Below are experts of layer 5 (counted from 0) of a mixture-of-experts language model. Rows are named router (the router's row for the expert) and show model dimensions 224-447. Each number is 500 + 50 x the weight over its row's rms, rounded and kept within 0 to 999. Numbers have three digits each.
After each expert's rows: "mostly gets" lists some tokens that are sent to it at least half of the time. This comes from a sample of Wikipedia text that the model never trained on.

# expert 36
router:482509466471476505498526569506471373535481456522484545509454536538447433481584545418427501451604472409522541424522524459501506609536546466526483496569539480433352531529587512501538506462515391460542488436551462503589508570511557507559487494534404460489424475601556555580498425544488517472413448534562424507464546549456491520499537471488438471432436511446524438473468494555479533555506496426590509450475508538488513409531542487560502511516532414469497411566482508533516526422467502542494475507394477499516397541499489445550461527500582472465370445421489536508509574499478533549444454576495459449552568546519477479383453465569567537429506571512594496469554459541553438640569
mostly gets: "South ", "Com", "Hor", "_{", "Jim ", "Kir"

# expert 22
router:581565420580496506574528548540584469546430408513503476507515509570498469466577428529494558479508493423527532516448495447420589513585520526493471579459522471461503545493481505355560448514552421389538483491497496494504505527485534488447458444403572386381432444519560492487530479540627561541484511557552485546436503482554541468491524448438466457541581429539480521497506519483472368493548528466533539415534540538508444493397498546514499420532478472516522488504553494499562490504503461555481566565562504519552464485482500404511523488464534433497482558460489499584532443542476474512451401496568515408484523540550488417496571516576565497515528522455511450437578560507436530499494
mostly gets: "and ", "also", "& ", "Ar", "inter", "&"

# expert 24
router:558482473442613512446471537507563338453519371582464538430504510536548577506528497522426545500404493478540482500519468602422464521480523480442524441498472559500518537569572472500538469528516458509525495509470500557552542586471468529601455573496506526509516528442549494396461507499437443448449451507562491581459527474449442466543500478416540407538582496530581531530468495608431387506571502495509505466619531510491388464529506498522440477496496512524547467497472542454548505468471524410554504561495498601546528434449543455486449501632467394447546481547508502554537539417575543563599504552583466564507485602445432464445528475464470505446470580571527455417391486510477513536426
mostly gets: "(", "born ", "moved ", "Candidate ", "(\"", "Released"

# expert 26
router:529590448537522493491509541514472381441572484466530563555481436494388472486457537529485547486499497423577435418575502498447459479574550476476526398523484536417506469480511501527579473524559518558534497541527460473569488462517445481613604517575354568442476483447574514479570502541507445563489366493424548496553542429451486634431403481551534568503547582526481421583410512501485501543527547523546463532544444528446537481542539536487463518509508421503447461612498585481423538564444551426570452471556473499463491513458521580552460521552550575504583470461449415517531580505585549512532530441527542500534542586495432500425382397470404482470417493500547468574463469539461528513463
mostly gets: "In ", "June ", "September ", "October ", "November ", "April "

# expert 21
router:410598422496580562530584486531408514467475484426512502558511405498551544491507601458462439429445509505486431535464509559559592485518519514548553470464515412558506478435566472573510611542480480602476523418473515495549463462550511482597524517523554512378476553511436516496358449478553536450575468585517484444544557557476418457588456495639510524501528514552497477478417452578537529483557499598396467425510481435491520549515497494517515511446506601429566472538512409436444518490461524481547446449629539493550488456497408470489447555519412587534425447550514547531507480475469476515423575535553518374481428491501548467470450514481460475489515484482427560480496542540610427469474
mostly gets: "ov ", "Thomas ", "ville ", "Smith ", "ford ", "ham "

# expert 77
router:581491464456542528527452485439483569530517501560439524389484451539502561552483534488434474598492526368489570567419459504474550603562479566524431565488495519514510474386416552521498348535525463462569531501516486497385422467456537477556526467537583496470491521599539502512505423497467480521495469547408492567413430538556453428440577484494420551506567481462435492446449479436408531459562470528457508467510488551473469527499483549518527500461491455487482495487576406544484527607521497464523551443468433464426596433518514532461641451472467581414533525497670555543519420493423527454464495485425518520450532502526546490505518512476522568457548614478545553559570485514450540547440
mostly gets: "First ", "second ", "first ", "third ", "four ", "Best "

# expert 4
router:510454548522529496512517576506608485553458533504499475514531562550496448488565536552512556460537500482533498465528512460420497509428544475516415555549527556471538482553492499520531468484481454505445519461484418516492519506547496551527496506546549509583524459530530452501521551489479480435435434505518515457598453436501569402480509464452527464477562516530582522526498558499428452353429522550555499424499489504503559535437536557523492577502509492409449601461523418485546543449456474567503552406446511482485508573545487537455455546461445538602468490382441412535571524447524461542502508501490576532548486493468491524494507459498528507556527515564382501429569372499541426476443
mostly gets: "- ", "Country", "• ", "Type", "Coordinates", "|---|---|"

# expert 16
router:572460470512456499503550466477507578415529474501464472488513541506532596541415558533544481528428451461546426553503462451557459486558447536555612474553538484380530424457500487481490567518539530600454491536466517520576486498524533423514445542511596542587524528513581519387499459453537497433606503466414484475561536582438484529433504448593529539462464614437539433557538480441550584513448433566424457436532498524510543544571520568511523459465462547476592501490564423537497467474511461435484421462440503523438504543643466519474543533506482497600478424542578509496524523535578599488590514505450515501440527560410570539515469525511564528594497469492441448549448550524548427427547
mostly gets: "ley ", "ator ", "ard ", "ium ", "ah ", "ians "

# expert 39
router:559514430344483447487477513431601528448523484513445467480555448533501494449511442485517463526475518476448424520570470524514497544436561498454539518438538518515472585450563491526407522444491498552377464444455474526550515474559516503502409592588550463506503462532457441509496580576511508458544489544555473495498430446429630447483499528533615533521566577498580503505516435511459478365455485486553551414507450511560519519402532504401611461479467449432493584491529518575478461479534549598571492481464592529489470546479570488456513409434473474553403488573444440547474552448474484593429492476552561448563443456593512452564445559493514459555500520524448527467564561543616571460517
mostly gets: "Coordinates", "Website", "Born", "- ", "See ", "classification"

# expert 31
router:507489463402506442572524487502410580535481526536505432554519378538531490521446507475493555374525525524455616607521492354450464618580545521487503456493517506587514538551462519560475435552479474497512494518481526483527515595452548474491430513495518564533538554466458474436436472416499467559476568496555490573449502568507570503497561473497509550506469497487562543551486461491517575494442534511422454474495459466573537521503522423467503553523441414521432527496415502548464449541492507534512523484470575534494500564454454509484452409495400467464367470496476430552517580532475462495513412577498570578599510515504503533611530540519431498492518438457474523552516585484487455478490
mostly gets: "who ", "It ", "100", "they ", "that ", "100 "

# expert 75
router:472540529574482539470510542380446523476567521490511613468433518523513483564462418389555516434600556528574543522457555532468450510566524533488438440532536429459481425579519528564472528485409477566499521547536507526413430578447510524490575440515461551511506435585475523502581507481538587493523484530555529376447481537583517555517510575401498463441562529504524543500437473465526525528479446413436507579496560579535491495534553557534443474538500465537465510415495468551622484470439427573467530487402538534522519471507490395473532611539566472402533521472495550470398471451435481400501480490488476463429576557412442435532422548491589571490524516501433519662464442550522502489568
mostly gets: ". ", "\". ", ".\" ", "However", "St", "Dr"

# expert 78
router:496439525411476473470490462399411493534532586479531485461522519530520516568475489427466555595482421469488478560420412571505507457449481582512466453439480454458505500386443559505552584494504606528498530491523564499463521455485488510539476392530501482521482490433543540547484482522527540565605506468491521574439512483602479476439562477440462506441457562539477465489525595468520542525524507484520486484458584475476507543535488514465495536470497411482498572512456437543430507534439509586414407550465466471564521536590406456496499457561384502509549432447577541492459461462390444507477501421418467518405512405418456530513514537438556554504590521489476558382543507562479445544537
mostly gets: "9 ", "8 ", "16 ", "21 ", "20 ", "4 "

# expert 53
router:535476551580514481491550407473514483513461582502580388452479518484583546500518435554498543540572507580451482506495555513451519427548476506434487489477523546479580519551377526461498508570518492458408471574442455464484570506504492505539629529497620537526601449486536470555469538565523485539509403464551511448553495406535499533518426526487507544473429539516570472391477509405530524580463489542434451439515452454484444563522297507382516480443506532484536520660537527489482472506588520492501481466507387497435518489374438517496547575430533568595555439541549447561579519638495510474543514434553491541469541579485550503478475498442538457528483510480496471460537514445372546483498
mostly gets: "/", "sq ", "Fr", "−", "Tr", "Bro"

# expert 34
router:603536479496424529499426468442630544495418414519505543546462472525484488429571521443496474542524540480522469459576493595598514517437534485419484516482488497515401454452555527577388441383518452548482506413607476539532521508558490465356451585527506488535541463557470453508485568545454533446414525480574500552532507479475611423572481496552510501585545485504487538459487442573503550462438475472433443579525415391526511461479539427503545590498497380520507493422582572487371425517573518507575406401460521511547470517435494517464448442492599442542397543611487467524421520446438477531436475520546505471587510436570562487567439552459448465559490396528531506598561504470475495561496
mostly gets: "also", "there ", "At ", "Genus", "There ", "See "

# expert 46
router:471565565535600504522497491510594475527495528550524483466516564547484518397487431487523536543546521437466565574438506523487519570508513510395449593531515573494435536475517498542507525440473504396528473460575499509437515547507529510523588539519521452465486513490467529496505484527458523533528524550592529544437498514539450545454471565447582579557478486529526555463551590501462506430472480560480471442570507467480403495497501484426573395490570562514519487560539428548447541512522545469457496530529458484469555435525537429516504470365549495521576605456495515610553524471496480429483489471546538614549575488517572511517532519443524534512461538475548471452589476474470508579540
mostly gets: "-", "−", "–", "sub", "trans", "inter"

# expert 7
router:575373416556495470537507443469534465504478522521540472554455554478476509533565531564558589523467526529522453422509385409424530493446495563566437545430546560565537431588506497494490588490584508514400532499492594482405485508482495569474519491441473504470432492548427560478460515441488560547466417540509493440528446488535554486431529581483449586565545512527485507456495471491421484480571521487503481437494490556459495433455555518461498556530461467562558507440532572590390547500529452550506509451504457506589513570496545497467542456493504602474472433421499557498499508555525457450505503446451496475429583447474497483500564498531465535486486487524506511474526424503485554550576
mostly gets: "other ", "these ", "many ", "several ", "See ", "among "

# expert 15
router:496521419559634476507535440532560371599478479495489501481521546494427529429494579513486484551548487583521579553425444448563494441564518523545462533489489547404511474454410576582458546560526503432450456530519489519547556497518527478541461483482417438550582487481573494529496466532444501527488573587525474430593530427552520460541504585476466515565415504541536491433510457476515459563509578493557474451498586413532585495528419513462438480479609504447477512509481512569525426488514561468481472525501518431516437562537499521554447504526503511449543582450523489479532453518558537504488468557465523481620497505513519460585549504640499504447434553556545555512504589430593531547485
mostly gets: "'", "Ph", "’", "New ", "Paul ", "Hol"

# expert 12
router:512537420561506500585482522503478347428493482435526484452479470530437480626560399508510539499515429483435501478543538615451530457530430523464423385515420541486567511468534494521519465464497504450532503458598556498569437472468486535524568520427468530510452525465566537482472512527564483506534510457465532488495454471547466469515476493434518492517469552531460462612560614493558486433501503524503477624550480601535427437477454548499434490479391501524591489449433560488499540537400530398492443512560453527596444533452450370485497454559541434568590463521445499540397538489521518493510526487525510541472535489467540454519508419584480549452535555433483436536523496502466410574407
mostly gets: "201", "199", "202", "200", "198", "197"

# expert 0
router:423521478407467548531570525575509552561402522500531590470521509451550481473563528476460427460467415497541413505499506501648537512493365440472568449572493518533601509554506465539467559503418454510502450515464532525564405480420505532462497526475578529546483474500498552548488472562499483498498542558538552460600405519356557501507480480522533432469445478505561357451495483491491521571445480496457469476528582480519563433537509535492584520494530492536493386492475548425570485498468415625421501490455551489437424420533458439471458592537435400364421495561475451396446460467484404591404501533539500439631494570498517536520563411511452521475502453540593441396446470454555595501402
mostly gets: "County", "ie", "information", "China", "York", "Japan"

# expert 49
router:513498423491575379609393501464515465559504532515540464468504426508456518504506542585573492494481550366567493395489489535479469462528394543552561367486478402451553533480506582437463450477545494543440546450529468461413465460432454471472509428494500542590481528477432478503468449495512559542498489518505524504448501485513563446503515470548488471444414560523499508496452540432518519443524460484521502509417578515509497456592556502512550535486560455486532551567512426525509445457421638499539442457551537558448527595550416429473581569521476505507565536495521551408473425541514502599497425449417540621408498478435468496478430587422462498442565454434522554561536509519497523449475
mostly gets: "medal ", "Kingdom", "States ", "Championships ", "CC ", "classification"

# expert 37
router:509541489425598538499521513597503594432567481499402415467458459496471487533466561468451429498544496428529544636532495579528451473417527404510467511431545504527492477419538511565479517483559535511480440584636497562468519414474367414526503519465410483451479426483484522487509448488488480505541552449617506499456400504533473547458559517521462501564609584513490589507561517650444448359508394433571488500512432555508465527489591582406494504461393491484541410518438537497463491415527519561509513522523499466479557577537559508480505457514410495536594398455506397389499533446573497589470502549489562474593514469464486498528428512455447447526547492523489543504427460450449593566513
mostly gets: "At ", "joined ", "the ", "attended ", "returned ", "behind "

# expert 73
router:487549529506477512405534460509412550485544504467571533525539451461546577484502485511547538496415500483508486600496504527505530472570510461448512432507524544550560463545409479558492508593508514606503519472452478559521484496478540505480395576495573499534535523436532447449403457470565499398604520521411486488572569501479546535501433462575611515404493508513555439560492496486527557491454515491434499430432476401472539570501482488468480533480501471526551542488493484464542464476500531516569533570402547463509493432569456529509447574579500525613455414580467575479479548507425519479554584486558497427471428518600536452464454496480561474514512473525436487481379581505507494419498
mostly gets: "ia ", "ov ", "ica ", "ata ", "ya ", "ville "

# expert 58
router:508549463502463563465427445484477548546500492488435470492510366473393411493465510511517450551579504589535499466521568439571567503456406470506506466542497548515518575502447558535453525508504526556561535514562556477455486522413446446461524503467479444529460627496534492438521551434512498616608442551449530529413492457508509492531494565550630548532463412506570501436483490433473441449474494535587505535452567486459514500537504463466473426488531460580479433523557549544560522457576515534541554469492405463514456462588459572526524506489562574596439552548490496531495538506501432463539420574388503472575474571445501549535458515565541464471426487554564519541452528444480549505531
mostly gets: "==", "===", "== ", "=== ", "====", ")."

# expert 70
router:445550621523522511469460504550567468533505526556497503528540414483442543483475546502488491500487555537541453426598435566466471441456491423490428445588481490600478528460615442457522427458430504451457361465405445537543638653522506510526495537498479504484506510562597453462543508403543484375486453454530454411518445495459428484454487508570505476500530499549462577411569477493515513509569521421425550567488492505542478500438523479542496523458543516493566558501444504456547425421527489461540532486472511534505574548455522531493417470478532414424495432562518549485585513517571488449505464460551593460457489523468442469537492515421569567508519511526519416543547448552455504443545
mostly gets: "born ", "medalist", "located ", "Binomial ", "Synonyms", "Airport "

# expert 5
router:509538539463470410545472449525472398441507433590519504555513459520581507515453571558489531554542533438526504529478508519511462470484425556580463493431481438440496493469511519481500530475504518486478531503609457517528559518517502525564557407510485488501520546430461506489480525530463499527476505420528567452501478490557457430547596445507525514516478509501502539537505487497412467523526504564487549562532532542487553480550524455414473518450477419471495633486490487467483416498562602475450533566508512489449576540457502488543448500471471582564557462501583562520462512480425483425534608535535549510484488461527390523542491516466558464537488442487479612547490482497475436494503
mostly gets: "years ", "Years ", "season ", "season", "Lam", "later"

# expert 51
router:552452515536474475575545688564506475527540511476576390428597509512593482534475417418499389585471516602529491473510484543561564452496374589457532519503494468529526534559507484489544453475444488516514489557508600454510450473625554522435466301488421506510484458531450489451512467463374477535516457517477599637465426509518476515495486520507468511417481485541430531571453464462537421547462557499504493611429480573545497417481479452492446541529455548440434463400507520534515450581475492517483476528584599422553487522503479502449475495499442460454490513419501527552468537500443529508498575472529529464494523442498478488591580559587497526636489487532609453495497477513506495451482
mostly gets: "when ", "while ", "because ", "where ", "including ", "although "